python train.py --n_layer=9 --d_model=320 --n_experts=96 --d_shared_expert=0 --activation="squared_relu" --moe_layers=[2, 3, 4, 5, 6, 7, 8] --router_score="softmax" --normalize_top_k=false --balance_loss=0.00771 --init_std_router=0.0292 --lr=0.00828 --grad_clip=0.5 --batch_tokens=65536 --seq_len=2048
Below are experts of layer 4 (counted from 0) of a mixture-of-experts language model. Rows are named router (the router's row for the expert) and show model dimensions 128-191. Each number is 128 + 32 x the weight over its row's rms, rounded and kept within 0 to 255. Numbers have three digits each.
After each expert's rows: a language model's description of what the expert responds to; "gets" lists some tokens that make up at least twice as much of what it gets as of all text. This comes from a sample of Wikipedia text that the model never trained on. Tokens count by the router's weight.

# expert 56
router:113138112143185122119114108145079143115071101091116155092113107083172111169140143118181127173099128148134103144153146164157095122136115114144106122067129097146136121126143132091144186119166188
Description: Infobox and table punctuation. Pipes, colons, slashes, degree and minute marks in tables, infoboxes and coordinates, plus United in United States after locations.
gets: " |", ":", " /", " United", ";", "′"

# expert 43
router:145130164151146146086099147141088116191138122124150120127095128088122143130161163173104127202087153137139120091151160171093125160105135123151124077086067145172132113121177139077082129128165175
Description: Month names in dates. Month names and their abbreviations in dates, often in tables or after on, such as December 18, Sep 5, 12 July.
gets: " January", " August", " March", " September", " November", " May"

# expert 27
router:160135118079111116107122154169124167140153124124092127142162182063134119188104105105102159182115124143107112096120133139149095137067160133044145116109104086080117198087131069109119143140147115
Description: Sentence-final punctuation. Periods, colons, closing quotes and brackets, ! and ?, ending sentences or titles, also abbreviation dots as in U.S., John R.
gets: ".", ":", ").", " \"", ")", ".\""

# expert 36
router:111151131093115125107110179102077199141113132096093138151145152075108091181133134139088154119083176104089152073062129114139124171109139097112130115066135094106156188092134085129123132114130102
Description: Periods and closing quotes. Sentence-final periods and closing quotation marks, plus periods after initials and decimal points, such as J. Cole, F.C., playoffs.
gets: ".", "\"", " ", "'", ")", ".\""

# expert 9
router:132124146152149115104132103149136196133143129154134099129082188141110109164105141124078061125184129086128150071108123124119138088098152145086099082109101136055147112075147141115121110172139088
Description: Line breaks, capitals. Line breaks ending sentences, list items or == headings ==, plus letter pieces inside all-caps words like NORTHALLERTON, SECTION.
gets: "\n", "I", "N", "R", "O", " B"

# expert 37
router:168118094100172179102168169140176171143150110124080100150099160152120101142123154107127173090172121094147135071143121154139146171071146170060090079110126117086099172130178101151174132080128068
Description: Line breaks, sentence ends. Line breaks, full stops and dashes ending sentences or headings, and the seconds digits in coordinates such as 41°28′16″N.
gets: "\n", ".", "-", "–", " ", ")."

# expert 11
router:085173172123129110135152145070101079095073185089107131080178166100137081134137155138139090137130120085116113150111196137086116128131185138096140141094161099101104092096104119152076156139119097
Description: Sports team prepositions. Prepositions and club names in sports biographies and match reports, such as played for, at club level, with, defeating, FC, ENG.
gets: " at", " for", " of", " with", " to", " in"

# expert 19
router:161115133135135092107146179138103182147069126097108150145143142161161141130043151152082155159136156103181145115081191113125132186160151161167113080112113183112138072097135101092161114121082115
Description: Political titles, directions. Office titles and compass words in election and political texts, such as President, Member, Governor, North, South, plus numbers in vote tables.
gets: " 1", " ", " North", " South", " T", " 2"

# expert 28
router:073136088137117139090130134135132096149131138075138118126120066123158160100113119171069194099122157111106175109114107101129130164187101073103121128166130108175092168162164191185125181144160126
Description: Mid-word letter pieces. Single-letter or short pieces inside rare words and taxon names, especially m and h, such as portmanteau, chiasm, tremendous; also stray ordinary nouns.
gets: "m", " m", "s", " H", "h", " M"

# expert 33
router:130139132148084134140069153139167170133106169110153106167103118142138090151090137124144092206145119102151091190098151115112102182130130140153106142107102118056159105108125150114082134123128127
Description: Commas after place names. Commas and brackets after place, venue or person names, especially City, State in sports tables (Rochester, NY) and name lists.
gets: ",", " (", "\"", "),", ")", " School"

# expert 4
router:153119147073183109118121147171160224149162110108138139108147189100093158155156161153116165131131162161108080103083155095179161127104153146121134084158093079142111193086143122146118200175086109
Description: Clause and sentence boundaries. Sentence-ending periods, line breaks, commas and clause-linking conjunctions in prose, such as ". The", but, however, although, while.
gets: ".", "\n", ",", ").", " and", " but"

# expert 16
router:140144112146100102082158099166133135131071118094117115166082048142131102113169114092124164105156122155113163154094077136162143101082093155172074108084164086150095100109095181134153110097139102
Description: Numbers in data. Digits and opening parentheses inside numeric tables, measurements and coordinates, such as "64.5 (18.1)" and "85 kg (", plus infobox labels like Born, Genus.
gets: " (", " 1", " 3", " 2", " 4", " 0"

# expert 18
router:122141076110159136156093133139156201136158109083172129152147143145123189148132138160115119172136184162172108115154180090177122132118170123139119093096097121083173146148131149140184191137163100
Description: Closing punctuation in lists. Closing parentheses, commas and semicolons ending list items, table cells and name fields, such as Teamv; t; e, (6aR,10aR), Cambridge Bay, Victoria.
gets: ")", ",", ";", ");", "\"", ":"

# expert 3
router:137159104107112141122132109146143191171102164152126165125140119148130068094148134139088145155165107131083082135138126126129125128159170181138078105149108091150136123097119129111144185155132174
Description: Clause-linking commas and copulas. Commas, and, but, while, and is/was after a completed phrase in running prose, e.g. "the Orioles, 2–1," "Vault is".
gets: ",", " and", " is", " as", " was", "),"